Experts of a small language model.
Training: a variant of Adam for the experts, 613M tokens, 6355 steps.
Below are experts of layer 5 (counted from 0) of a mixture-of-experts language model. Rows are named router (the router's row for the expert), down (a neuron's output weights, with its number) and show model dimensions 64-127. Each number is 128 + 24 x the weight over its row's rms, rounded and kept within 0 to 255. Numbers have three digits each.
Before each expert's rows: a language model's description of what the expert responds to. This comes from a sample of Wikipedia text that the model never trained on.

# expert 1
Institution name heads. Head nouns ending names of institutions, wars and bodies, often after the or a proper adjective, such as War, University, Court, Order.
router:162081107114175127129148124131075186138126144149167111133129103198112131142119114147132139140118139156119119123111153133142118143089137110157117104140087148126136141103130119148129088104145146
down0:114123109132133153127147113122116165142097169126144139121133134157115138081117137118139135144143118088131164145148184170107151125140150168119080111149159122113121098101152176106115115148089124
down1:095154151114098175136125152138164154148152113117140129106133172131146117091156164127159153136090129124139101156121101170134162153159148128139173170115108095164134098124123145157121164117115105
down2:116116117135125154092093116127108130110116191135140114087162175125116119109142127141156123148086114117133125103145124141078142159119119106109139129119108132139114075134101154167110130125104134
down3:123120168113140129149144160106140136190163096157151159157121120153171139132137116160130131086129164139131165137140123078149150155114162143131128134099125123152144086100162130141114122103153116
down4:108156099100117109153080149106130110135147146153123136152138177114136150128099134141140151108115141113131128129134135107097135118157133154169164105110137118105120135129165154090112147114135079
down5:101132142072153089124106118126106163122130129126100108133189157134134125144119175153151126128169115131116139116120138144094152122151181168125107122104141153149118167119091123129168118146151056
down6:089127115135140094106090132126184156159155135090122113131147132152131133120089147093133107139110169142169156150164149117138129148114124162133114130133147124144126139146154157124102111170112174
down7:119121161175131086176127105128112151087092114093130131134130114138147124153142125114130144158180129103138114078135128115127150140130203127107107127127157153083083162130090079093150133126107094
down8:113087165128142130112150119155126126157104106151137132136106122169119145112131102154139114141108101109140134132120171124145126167116160101087127110133086117121108117103104132159111130090169149
down9:117171111130063137108159099103164126139144139137139131115126127130123119123117081093181147137090175111134143148120137122101134124155125152150145143101082168146142112120121124162121120129120108
down10:120132103143111097146123091146108147112158146115101149130095151130124137121179166111111146109151071142091094106108116162116117078152136134108143154123141125129120157145080110108155115155159122
down11:123154136076127125111171138112099140116140121156144135094144126150144101140134108143124109170141142131103154133140124097161145181153127084122108127083090094150166143128093145125098152097112133
down12:150166101140143118120131133191128120144126130120140095160125116123143114113146110086111128119118099093099123127078069162126146129092122118086135122099153119149136170111119137087141170176136140
down13:123128116129113100116146164131148106121083127159148109120080087138117119132119086150164131147089117163177125120162105101092154157122134168096137115173119119181134132153159119167154135064124131
down14:121151104127139131110120116093136104130126143144147157164099148084088152110083081133094136123157165113169126118141159117131129151165107134150108119112141121105064126094163170133125105145128074
down15:186090155114063167111119160112109151124086140137129084130136142122119139115164130140132086102138140093134141067135117158123155113095117127125107142139135134093098102116181117127116131131137086
down16:158156100117128175112123125099141091136163121148152115128131149151088164094119100115121115156148159115170159131079144120133086119171117150094125147140137119113130107111105144154075121134126116
down17:138134130114140132105138085130099144113146179144145118122122165131128161131137096154149115117086126132136139110125150115159129139143123156117101116162093125080100142168099115134144097160186117
down18:145132100107150150132160102177119105107080179153118103147115111121176123078182114092115128121168125089117141131158095136154163154139112166153134136117149161119104153122113141113163123114094111
down19:113098119108101147125093159119089155141155158094136144141166164116148138131133096130119125112102098110131139087174110135148121159063118107162138120116141149137110156064097155157137098151168117
down20:146130133143185109132118143076106151155134141151124148151084124107100162098124120125108129130138077157095144141119133120129178108156137111138100120120107123148100159126138081089151149095157170
down21:115121117072119111139178142159112138105145111163127142079159102116117145137153155129108141110120143104128164174142135183150100158109137158127071147129141146123118123123145159125114117109095148
down22:126114101154103124119123118118113130104126127115071167072115153106141109167118141125141126084116108145131178100127180118141120084127112164135120089135122103089102134108120131155188120132141067
down23:126157147176148135129116152111131067083104092114163149131168099127087120115095088124144107126142152102074168134098089129149114107116150130129114098157115139141135134098131142113160171125142148
down24:137087119145127117098123127125108186111115072165131144133130160139141124093123125101112142083114112155085149115139098141128118138120123156100123134142165131163143121121143085089114120154135160
down25:146117159136153121139129118123112118076081144105089096169126140095148084133160130166161118076131124097131116103120103121128141180114113114092141124125131134131088138167110082113169161142122115
down26:145084132120112161094151112095123139130101138141139103162147103185147150180176128113153097146120160145125154121145150154158192122112113122137151094140103159172139148087112142159121157104148164
down27:109105137125123070139117123112127161149134123124147132157142136121135144134142117142151086147169134157149103150141116146136121122172108105142126123119124095140111123161141161117143142170141112
down28:148086193148150110104114121148163151132138146167107082146132101105131112132145114146093129115121126135117122103118105121185130156116140088136134159158172145130089154112107108139128161109115096
down29:148149120116111095113129116098161117145167072140197160157188120139062128154133129166134131179135119150163159092125155114096131177166113124143120097130093098143129105130117140164112137154125129
down30:075139091097141129131157158115134093168148140178094131116162134096103129119114165115146110108139107136140105142119121107092113156152165140129116152138125152150101107140118115143134092122122107
down31:190097133176142157128116102145105138140132129148111101117139131148129172121145147172133111130121096134097144127138125156133095093132158119139106108111124110147142118101116089119087170118154122
down32:133124119110159143134121131122093139121126096120160099143102122106134115167150087118112140156166108164133107170111131155155126116172163106142132108144105121128146129160131113126114152132145107
down33:132161101134117139179150102133099107141138130155156103137099134117132122134154076138115139141100126168162115129182080104105118142127079097160076124131114118134085141134104110127125110177085139
down34:133134119143143135140138133105094158148112137157113083148114120126178111121185135131157146165113089092078083130140078123151155117101126109178109178106108135124131135094120085136164151118107143
down35:121102080116102162150112159094109133118096142108118167161145154125133139151094159135154160132178158157134133102114104084152105125123102140115196153138138126110140146164141140125170145153129156
down36:174121139138169129137149109159138115110116106135147147136156138138108143194114107156145139134149132141127125094155146143120104116122125131128100176158162101138134118145115122116098143111143135
down37:143110124130132102135118096129125165112127129130123087110158152147128141136151132171112146110141134130125169127155138132086135133097183123127122127136111146116085097115125151135136105164148133
down38:104113121096103113141131141138167111189126161097110127131131115110106131171088126084079125138141158156137119145132170155137146093140125087119085099083143117135125117150133137114117124166155106
down39:109130100157132150117125151125149089128160110128143165103164119157102095158106124118135139141110162137151105190128166115155110179126135178128133183131111097153152099104131161181137104121117126
down40:160116098119136090131147155157094165100160089119107164104116105107118155094122130132140060144121089143083097122155109129132127152144128147152111121134162121092129169145171124139112112127127135
down41:129151127148148125106097147136080118094119149076094157164107135140167137150135132146163160115158137186115154116112119130137144139145121129078094145143150214136083131180158128129148122123105125
down42:166158164143106129149105090107088131142132146126175105192136103098137152134101077185162178119127122154153132109119154122093072119178123147113150096137134117079108084145134141149105104108134165
down43:136106161102154144127143159179124093150110117157152127165092091127181203112138177106170148091130116114147088129134158135130162115094109127104135105123140123142146163097124110139151195115153138
down44:149158122165132112187139178159138115129160139116114119117130136166114140144143134088130152164125133130095084144117157129182103133142125136137127156160139179147165111125110100119137132120103124
down45:121108151102121102126195109127112135122118120118102111148128124126103122138120129102137153122110143143109130105087142147098127136129146089055135166098136137094112143156120101146122128093114146
down46:102106108121156148163160142125157119115120140120142135154138157167127112096113132126169094155135102108118105114139147091108109137136174148125103139131135076124154108101103128089119119177120100
down47:117116132085150100102128134093156090117115126095148112174131124103081127158110111107110097114133107167138095158155130115147144137146083132104120114122137156104107148109143108097172125109104124
down48:164103161136134129174084093110121154147125129095124131159098130131175135124160112091135131120120111161112121120106123162152104159133126100128107108125103105155131113148136119138121123122133148
down49:154110103120121125155119083100134090120143159083099137145142073124131101112148151104103147173135092093115157132112128121156112135142124107111113116109125168115131113119150141126114121173158104
down50:090146139117146138140161130089172118137178146120150143155130157194135148177137113145166118152137130105120105160144137136166114115147143165166141119117081119126137106101132133164133164109117100
down51:168064113129137107194101096130093140104120096070124132121110128132154122094156123143109178116147107153104110142127115095136079125160102129137098157069179134104110128116166107110157156129079151
down52:158129148109123143135130102114125161142110116112174156090135140137139171122132152169178131167128094140139117135100146149134118131120155119153082151111088133096096119160156123089173133106166154
down53:145114161151120117146132132121125139134126082144118152147111120103091098149106137120172069141114157122136115074122145129166160110141164118138109095173090145135118159136128074148137139107134124
down54:125155109101128078125126126146134132191151149131177136110101111158103177124089137125137149125098150114151098124173142090103118144124125128136111105138110096130147114096203136143111102149182136
down55:092166116112107138144127115111154113160165138107129157141136079145127162135123129155139152117092162113157135146123133120116120136155090172181118106114097087185143079150117132173127071114119118
down56:090120142186103139111158125150094131116096146142130144110111194156126111125149110075118119131112148112122140150112121120160109128121133143124112116095142126135127127155121109125115111120113147
down57:135163128121121130131076136145110133130109142147112092139106091090127139138157129127105139115158127105164081110154115155115110118122142111153131102128108118101064108166120130097123139130180130
down58:132126131113177146170141100157127142134131124167155160127104130159138112094118109120117143176107095099101093116103115155150110155122128096122105155177116133116161130112106109089137127152128156
down59:119150117116085157119151105124104150133096117137111128116161113129098098132130114110162147138089128119137121143134128149123148109146148153107076116061144110159128107136130144140125081148139143
down60:142144079094149117107132143141139118119103159136122115119117126074119071115115099118109107101118119073134120138074135148116171123163136148138142092139164122087140174106110076162116116128159105
down61:138144080138122083147091106138129105167109167118132144132096142093113130114139103130127069136122121120091116080183106119124129116125107105145145083124167159124106084120144109108083136106124116
down62:156150128107151106129129142071080161129146128159188163120122119115118146121096118126157125149117124134106131117114149136110168134186173099145125109127120087120111120146122142134094103116155116
down63:140146141131181129191091070137115109161106140128117170135160125102140123123126136142105142086173105126111144120088151198156094178151144122106143113180138124122121122121093117121119136122130124

# expert 24
Name pieces after Sh/W/H. Pieces following Sh, Sch, W or H at the start of names and places, like we in Schweinfurt, akh, re in Shreve.
router:100119123159129115105108123148144142102124132119153117096114133130122121132116078170179106113120102115174151107121096113140115098088149119093116135111116116086088165093156169093162142090082144
down0:151127131119135137134121123101153110096171120137145137128136099109110115143105130143189146157137111123171148126109124102124157173144139083139147145122115104132138134110152151124118137129133157
down1:132116125094136110140120102150148100087153126085128138161153117111108131097137120113131161109143111119122139130137143132164142133166141134120125096116166187141109108132120146129140147152137173
down2:096117126127128137163127160150106137084121178170146142135136150158077107145125108113127114177079115140126132141119122099114148117120124089144166085160142108128163089143094114150122108101104137
down3:114137111154157104157124142112092118150135099147109154104095091144120146144132152134132115116148120133123128153140117143122134108155135116122127169111085152136151139156138088120102170107132115
down4:159115142113128159125101133169128080165151116126132119150098149154123183147117160108082132136141133091106124135123133150114145148166159100137070132098099130131135143130087150147110125122116153
down5:114114104151112161113124091121124108104153147108122133129086130130150107155124136099129130162124133148137074071139120130127139125059150110129144113133149106118130168122149154168116111148180172
down6:141164115123107134150151109118129099137146128133155120099153125087144152130119118113123157132136170128131122108130105110099120078104158143129087092161134129103156141108142102140137126122138149
down7:132120177133155135087102152164145106145083117187156109121159114124110120102073154138133155117095124176171121119103068104139138149118131174104150122128123162098123162124157084099131116131100156
down8:135166106103129169136158162123140130161149139135163148139136139161094148153089087126147122132112130126121123144100163136127094107152165101157129089145157172130152095145160102109161132156178115
down9:155093096129104151117150142172096099143140146134129145132134106154106111118135117139112168133137125124088105122156083121132164120149158117123141097128162170085101162144076143171154128126097104
down10:133131147103111110101137113128129160122138102154132138126126162139152149134162147142120120145158140128166177108153130112144141111105100124079143122134141126140095143125156133141163171103175110
down11:139155129093163167104113143152126140144104117120149138141124103147083148135111121146142165150151150125119131131124141069163143156138148160150161115184107147172166117117150085118121160140085126
down12:139104117116128118172167167097090099126160094139094156110070121152105092119140127114117137120090146121102120118112150105139118140106150154124076135119119118107143131123145097103127092133116092
down13:122135103099121099136097127122163126153106104118134122101107087143163138128141126126122133134119169109121096183103165171105151144122119109165111129130110093104165137132155117065119061121098136
down14:095114158154095113141152140108098118152123155141130122102120122134147167114136134118095118103163110146120163138151080106094122124151142075131092132110151134152114091096150113115100124150127096
down15:140156093098126097148164134147102123103101126164191131118117155114182121095140090130165110161132109168118142123130117146127146101128124098089108145075116104125159131172136123104167093116102130
down16:082151140155149166142131126113171142154104151138123118128127169102101134094084102084095139135171174121147136123101142130141192162130148130133138136177144124134132156087128127128094114097141125
down17:153092151097091140122161134143071108119153098096104109106058144139137127122097117127084136120084181161107121166088133094127111079105106150109111140125135139087128102134142127109122131130147128
down18:094136149124120171109125091117133151128111132119162135163138108108126105094131102111141179118150108113174136140169142098172127111104132124098200143111113159110145144107111101138131148151148115
down19:134157157154133151155149125118123113139112131141127144121129129082164115118123121136111068104120160130099150114137141181110139169143088141137140155129124137174099165129136146125150098146149119
down20:163121144159092182114095118133145157138123112091145118159112111174151137132106138131111094091092109095107149104106133169138129106146124119179103109142129121153134118094173146131102165124100182
down21:109160186126080145101136075109159136088162115100141139121162115124158136131151124070142139137100153135109176097173193119086120124111155111119155134081113134163119121154098128122100150119146147
down22:106171138131094099110159133166151143141136114095170079100172106123126118116114165114117120118129148093119084129104132142105128140122134161128113159133139170110177128127164143124122163117121115
down23:105133155135130127105078111123128130116143097141125114108149124103173147110145170164141160141144144104128113124124131147168082150151137136138100108102165118099118150147127087133130108138107117
down24:125123152125125108097120163133103150103149110134115119159110160177141142154121125169149153156115161095111099127144125137120135156112123120145143134106127173139141128184113124096156156117131084
down25:108122133077108152117111113112165106114165179152077121125121112135102064132148111118157125130131102059137109150125111097074116152142172105126129094120138068098093135137140142116179173143115117
down26:085147096116168121124102091086139121144131162149112126104143096115109141140113138107102155087083117131181112126109103116109147128165141136105132120146143161098121073158103167137146129149140134
down27:091109135117137132149136122125157152131156086158134146126141142149128133141117082113153147116112090116129113175125148089134144121130094141120112085112146104132166113186157134098101124136144092
down28:142122122156152145110132138124135170135117128100138156124119126170181136115107104162116134074115119116130130114141140124190109179111112174156139104101169172139124144112121102156135134151129135
down29:116103112141114123158118118113122119102111073131113100082092065154134131117096121097133136118143129153177137124114085137162133152107115124135137090100112107126156149116098164102156132145147119
down30:115103146120146152124139132070131124145179127135149165165121116166129136142096061163134182107136099135135135145108110109124117119137141159133082106160103180090121105137133120118078157059138151
down31:131161106121066089147126122132123149127129160130122094147150146137117181083132123127105137148130193136106168118164103126173151144165120141095159108118120160128120112142138134149120107098136143
down32:082124099148131157145144150122149118160117119127173137160113144152153118150142129158113156136111138089112119131133143140137216137129181111159134150098107159135147088140146118101137107122117114
down33:138180161106140085150144136149151141183116122105163156131162118142157098119155127163153126142123144122093159131174101158159136135191117129134133128159091158165102112137114105100084126119126142
down34:162111138087142141146116090149173132113133125173099133101084134125164111155158161158121157152119109114123137112107174106148104141129141140083142090127084130120136124089138077123151139177130101
down35:125103113159166084107146142155097134123095130165132145140117166122152144130104156136093170118152110151128174118100134126144130093106173140118127159135116129140110149146112115138178137085128108
down36:091115110132127152138120153164098153061085137099156148119109090175130119161160117137100126156115130114181125115151120120110164094136148104158120121092136142110130180096125162144097113107130134
down37:141115115156125114108120103161136135130095122139136151164140116113119119145145147150092133154137148109085180147153133137157129141110127094107149160100096141153117115129109126149152112133131131
down38:098138135092144109140071071101097129094130128117099109168137140134097207146093121080086121097152142105121132120134150142134155113153109162144119085112125141126128077142134112123137136168123094
down39:144165133156164119143098121136105105143143082083130102119123130180089103156129149129132126082096124074105162143149149160129156134089169115141112145115090125089120088139094139118104164140124121
down40:113159146104127130102122119156125108116093122112133189122127143152122135130136086095128131161179159149114122127155140128108143119154111125130135126114127135125124135183093092140121157118208113
down41:136161103080132118178115149164101060126144157111125133077114157117123119088134129134127142087135147151119152085118147158119162103139127096148098122126135129122092104149139118100133123139122106
down42:107097132116112129124133123101127143108139101123178155128120110171132160129119120121109121101085146108147130090128127136144120116146083149109077139063081137090170126088132094127112092148159150
down43:123128149100167103147130117172136115165151127114125169123132175138128179095111123113123085149144108149130127161069131129188083165125145131105102143144102096088111125147113084159100105147114131
down44:169127095117151135123071135170117119092132101148109125088116139088160129097131115167100116120163123134127160099161139107145118140093129114094109140129177147141128103100085103146129106111141080
down45:120113122144118123120085113110179069150176120134161097170083111106107155083115114089102115145161115100171127131114137129126120090122136132097100122093159140126181163149126136144113126147125111
down46:127111130155098145182131151101114162150150134114145139146133121129102126101137161153141120096079127151101092170090156137115123099112158111130128135131125110174162112100155132127094109125153149
down47:061130133087125118113110124115119143125094135120158101131117106089113146117144115143110152142140156119149125148117135182134157119154104138135113196153145163131136161175128109138141135169173130
down48:144097079148116110127077103147110091105173130157099157113111159135110109095113161142163155164144114122103076073120133131086100125080117158065134138122158137076099142129138101112124167167171127
down49:132172091100121141118093157148101114123108148121108140139152126129149154141145146129162117159114130116146168166133124127112147132139151154100161141133138124120153114150140162115102140087123133
down50:139131152136121099065136111130164171133168133126136117110158083118132119126116134149159156145113169073168110154125154137136097135089149133165143137121121142136129122114136144130108066136113106
down51:123136139115058113132131148112129149116128126172166155128097131119148105112142094152112180140152116137150145169183115133161130169136068144114109139105154132136122140124112147171146150108140086
down52:125145120089126151118139103130127141132123118117121124076075139128143119103092113127143139117139085136108153085132118110136133107123146155140123124113105133118154112125099101126114099147121104
down53:124107111125159129093094178107127107146157178162172162162118128138157158112119114141088140070092164112113125133085139079107089140091155162100130133119145140097138115151146091082085123142112136
down54:093097129141102128154130108115135138154123112156160101085141123105119138094096099120087135171135081097145119151123110131127111107123105104141120080180093138082112137149132141059106119156107151
down55:114144118138110139136125097117130110114137084148121062120138131098107107139180132172147147120140139094119156084136129158141129118114117127151126096105137131146096141159097133118167131107163105
down56:156109123167139094132101115110141105134121120136130100087094123124149163097078147095102151129154150132139126113153085113161108157108119096136144117119107124106085136110167152163140113096138123
down57:122150065165138158166107137164166074144134089168130088108118103145110127144132078150119118118160099082149105145102146116124160109120143153129091123108122139093125119153131122161124137169113097
down58:145076188148158155112097191120112118127128094147134124116132122145135113133084086162154175136129135114122113105107097080116134100097145096075137125106087153145150123120112109152137125090120092
down59:134160116122134138134133115086175131155146082155121136173137130149113112160129132166106123145128148119134118132081109126125103127125098084148153131121125119143130128125209143077113156152155112
down60:170120116138150151090076118123146119127132129146105096144126087151164124178184110162126114142131144127085124117112127139126152160121110138128110180125154126124121155103139121122127113109153146
down61:145124156135082140121114150097118176138092139108087144146087107162135130171120110126149143146104113147135125111131165095130136071114078157122134130111140123127124102158138154143162149162175110
down62:078176128157126110077107128144097134102155161097134099118152195125121129063135140148093159128130126113109145106121161107133146143101142137182126128111129138120118145114114108132162138161136062
down63:136107126158137074150121167120157121182155120108102162139132114118133124109077170151122107119148124104118151116110078159098136130119137160142142140118075120130196076105110086114152110118112130

# expert 30
Pieces after initial capitals. Pieces after a capital initial in Indian names, acronyms and codes, like up in Gupta, EC in SECTION; also the article a.
router:111104139105165095129106121127093118107172115150149149132136118115090121136149124154124092091104078121162083097150146128186111165166118135143133141115095121148100124134142087160138085121075108
down0:165114077118122122113096138149092119142122137120082093126155161150148133123157127112172134098127187143126113109139145115113143137098120144110111105133193132108104097103090132159149144121135138
down1:160125155116140095122103147129096072106155159119148156117143105128134190111136153122136115089143137142130145134099095103102114093150175114130128103166182111138113088150138113116093152106101152
down2:117109137169124156135144137168133097125135111097147115134160169145157152084091112134135155099139103179148151140127112123134117078161101112053119115123116113147074106123134123161086125118160122
down3:109140095134094101121114174117129139062118144164132133119125123146109151122179086107122153131121135143167109190147140131100136153089074164164116140109134144129091124142124120197095157152121147
down4:149112163107115140135097145129128111148131126135124090101117090082117132162075136132126137107160112096154169152148099107155103146105078163123101116162120098102132151125103144168125115144111165
down5:158187113095080113176127159104121147129120130149145114158130153135158133173120111115094137143118118107171141162115131141105105104122163102173136090114140159143135161128134131120129094160146125
down6:142126176110126125116146127144148115148109135099135183113143112117144095118134142155124149163093110139128126163166152130178125078123135152108168134113127119154146144172154099118137145154146124
down7:153111107164118108152143093128130147159131140163136144114147071089153118163126153114106087125165141132139114118144097126115126150149140132141128166148107113182139140138072101128167098153115115
down8:087139125108095113146120127125126130100076160097126105150157119112134150118134155140149134140118124143106130154110129113086160119143118140145109126146122124119085047130113162155127133123125171
down9:128142100136139092144138128115135111101110133187108079105108103119111127136115133144143135100137140123133154127124151106138135163136128133151163130159167128099138105131131130138108125148088125
down10:111133146107080143143140148126146122156111096152160120157157140105089111109115132121111140118169153146105117155111130139150128149095120104166140075138124136103138117126088134123137129118137165
down11:149143111089133162137129101122171143144117178178155107157082081102116132153172147140161109143120127150108151122142123127106103090159148133117157154120131131142122137135129140114128119097138074
down12:105106165157137097134162110106159160125132146124136095166076129128138119141129154138116110171122088068167114126143112153134142133136123121093113193136165141107155156115092139132171118175132121
down13:128100087146147185088093052114102114139094146151118164113098148136129105123127130156135146137142124134118094099132154117141138078108144121113120127100141181121109134128163089138126121120135101
down14:136084148150158126148121152143106148094110142122079132171145088125129118098141135145128094130128100115134121116147136158123128082113092123080148161114096139150101114124119151151127104085141134
down15:134137115121143149132138155059171116102153131085150171144112107101086143133101173100129151131105136139119169126103125117123107109149129088136096080146132107157094146165138117153109126171138157
down16:098100084133120128145133129091123132160146099120168101117163121139100175134076131115130102122104168136123146158154111090110128101096132096144085114108127104112090124169154160123121145134156142
down17:171133106158167147181134165146077130133148141119136130144117169164132084120136125125119128132138074117146155117140120138105145143115106139116144153096112086159159116087138155126131159138138134
down18:119127148106147130157079161149108117102128136147165077111156131172141097124115113138152095100116120118119139109132160112151142129165155141116106134087134118109155137134150100150119120111128104
down19:157109128103139123125134143107138150106117126116159132111135176149130151106173153124085154145162112124150094106150106126147092109154141156106128113133109147141126101106141099161159164142121105
down20:119084151100177157146161151154114165122101134120136113106139127126101109123128133111140129138131119130163149073139095049117128156128157129102163105157147116167116162132100103103159091149080133
down21:130085128087132141138095143165108109141088127152106118166117137102118145078139156121135111160142132110088106142122121124149142132092105177136150107139131114129141138144124135141131112121112159
down22:114153117156126113127138146126138093117114110110107125081143137081150149142163099162086161131125115083139161131120120129100156167077159080133083106165152118105164138161130168107141174143102098
down23:162150138131125093138115096154124139118111148148110129177132110146140156160094149122096163158122171145154106118131110115130100087123095092128133142123166116168123107095156128155087111095115140
down24:083128144109130132061143114130132105125130145139126132119159130118163114145088077087163169133106120153196110152118118111123163141104116114124172152109093123134109134106146155133111151124145127
down25:116132116122120117165156175143173116145147164116150132167102163149161145133147139111143097154178114130123089120128176115138105128122102136131081109151146135126178152133101110156118124101122163
down26:116119120158071141119140144090137181133140103128175125135137153146186122112154088113119143183166097182117094144175145133104131099147122148109117133068130152100138125154108125111129137134152142
down27:170105137140163119104160126167136182124118111120157108100128159142160098131146134114087103135072095112098099075126109128141161105129146126144122131103142123113123113118135096130135131125163149
down28:108111099145157149131096113106149114110115182108126072135126120132137122116130146095132079174135126099161111093150122137118132173094090119108128113132113082139096134096106139130102113154141074
down29:094140108150082143152141141164149118136120166131127103164123144144125115139125163096114136152124154104138120131126076139137132131131110111125085109155178157176120113113143172148131135150135119
down30:103161119153142088138128133113144124114138106148159129126091145144153108165121084100087137149136084157146163119095148138141131144145102148081156114165127137114163082105150094086098122124149125
down31:148107092130116110166151141114053137134099133089121119126147155118145093114200096181115124106128083144126131128104117156109162145117127111137151148130084127114140109166117155139134145135173130
down32:144124132077125124129141111129130078169160122102125134097134126139095129130137135095129121112102127142133108128125128138154169118131123116148161158151104143111154157165092150105103068126145136
down33:139126160085111152160125137128133097066142153133075116116154117099138146134134142153142142070196116102088144103092092183114132150181127124147083166155091167129137150135148144160094124158119123
down34:143120125126170086129180120126151080139073125121117160164147121139104101113131133131133119147085159132137131119093149162113066161115124121090143112096175115154132131070106086128156099101141115
down35:104133149128121117146093135151103131089086081125114151129107143130176137163104086184137146116151088152097184092092137101117167141160123067105144149142135147134095124143132112103090125067179146
down36:145090122111120124143128106114101133124060089112155100111142119146183122072154116140121145122117132151133132122137100135140120119109118118087140143162163091126126155117150175185105126160114094
down37:145136079102110155137105096146129132144117130130154106144178124147086115138112144136118066125125120077100076158146107137084110125110150137130131149115121142091116161141153115149152128136115095
down38:127145131149095105174153114109147173129112135086115107109140159080123152144165151092091094134136130109144125156125100155131174159122191111108163135080128139105085136119129139117121152176150088
down39:093129141127097098120110148129129156105114124145111144111077109144147122098152102118094126086124094144085112143150146169121089111157128128150152137111115116113125140113084116091111163097178123
down40:122145114093091126124168138113102111126151108170173142140129119133131148116152105081107112091145119110131142109141108151158117147135165139128123160124130175081162125116114115152100131148126124
down41:138144141122141087097110127094174138127128166120111103121086124120106123145119157127119114124161141136162125118129158096126162152128103103150140133138135161141141125154110161134110128123144107
down42:127148114121154132100132112117135102112115138122104115114082125141149144125112139136136146096168126150097143081088149146093123120139146084154153131152114100161103112124073171145115118105116089
down43:150123095120128112091151169130126116185113154130125106156123117164116088112136157149126119146130145135129128124175170159117168113122095118100121139090149171125087117149124124144117116130073165
down44:146141147120122104153121107124158136104118174118152158137132125110138139133131136106114070150112134113135134129084133133149129106162120187154173156113108137127143135142146131162187137120133102
down45:149208147139137126096134123141089164123134101144156150116171125171120148149136102120142098160090094134106134133175125117130130102121104132099128150113176142164121135093101109122140094128137093
down46:119111121112164146102143088144137157103152116175115134122124125136118097112108148150144106126140121134106106150163170138181099112115156160094156100161096158134116160123130099119137095111133087
down47:131131135108129153132116136123111147138166115107128095115129115174150106091134121163158147127141153071126102152144128157167149127124102108116157156136096112113143115139126101149128143185107125
down48:202128117083117115128114104114144140141103157130131111143112069098169157139124117090129127149155178133113164124112126151186082118083114164160131094088148162103127180078108145127148132146142166
down49:104159159148115169134180130105101121132135120104161142144149116096130129153130153129147117145136157109143117142175108158100135112074146115144134159107143112154113129118150140095180148135078152
down50:127111094112126128103171120105110139117147157142156141120129075148116116115102144200135110115104136113142101148146118118144089131108142102155134138134139163115113087150172122122092104138112098
down51:130166158116144171174137108159148166132123101112136160153110146167081108150125129102107127161151134118146116162112147124139129129141136155130145160088097128130089107143135100083087117088145105
down52:162107130124120107099130088109157135152095132117143146101122118099143174129124125158183093138141162152145126110182087146147125138115092143124112112120114108150129149186142144128141124102156136
down53:159091139156121116144153164184143123165122188103156126115091160123135160087130117131146121141128117172139180113131123124125122103149093179132154137161133133136116150153137125118134139158093139
down54:086134144127138148107141107137125131104112119163110077135152147157135092069136113095145099144148116103068142107152115137180124113139125129138154132105136173147133124101150108134133145122155116
down55:098126118138147115120105142166121137062085104074085135095109144087128136157109190135182129132119153132083152130162098128135164127144108129116150145107119114161090109135084121153133131108137130
down56:109105171124080132094126152142116082142133115124108149173162142147134106159155169120166140077125145076146138148100154059114117140131140128141097107106106144149110083138126163134146204149148110
down57:150117143166171114125114138125116129110093097133135136148143135107161094107107127110150145134109118124136119104100129106133126107070125104120123150122149133177131130103127121125164123165148097
down58:129173121129125120129150096188107134135088117082140137079145136110163146094154093152097091153167121110118079170091173160139080107132105155126105166136112141101087168102105095172097127152133144
down59:160127078153152089126199092119105108118116121142117106111128148152126115133118119122110103092108164141156146142122070172150125158140148134099146174118129126173133136113164176099127184111168132
down60:118129146186113173165144110107170146114087091120161100107137134136147105136136125106066135100170131130132098163132106152143154132128158125162145112139124097129107132178173120106129111102149148
down61:126149094107091154118128139169130162082095144109128125134123106104133156153162108107117139124136144146125115170140133112103124106094138145136119136107148185105112141133162170118101108146159137
down62:126164134170115102152118104120133136117133113133178123098091163145135086110142113153111163124111138110135114138121144160112145158151108146119129138129109179094131119140151108124160113124106134
down63:129133116114110086118142139111146106119128145100130132169148152098097096145137092130115157118122155117130122160146097108066093112132114134109091123103140134109085091118112123095094187136165159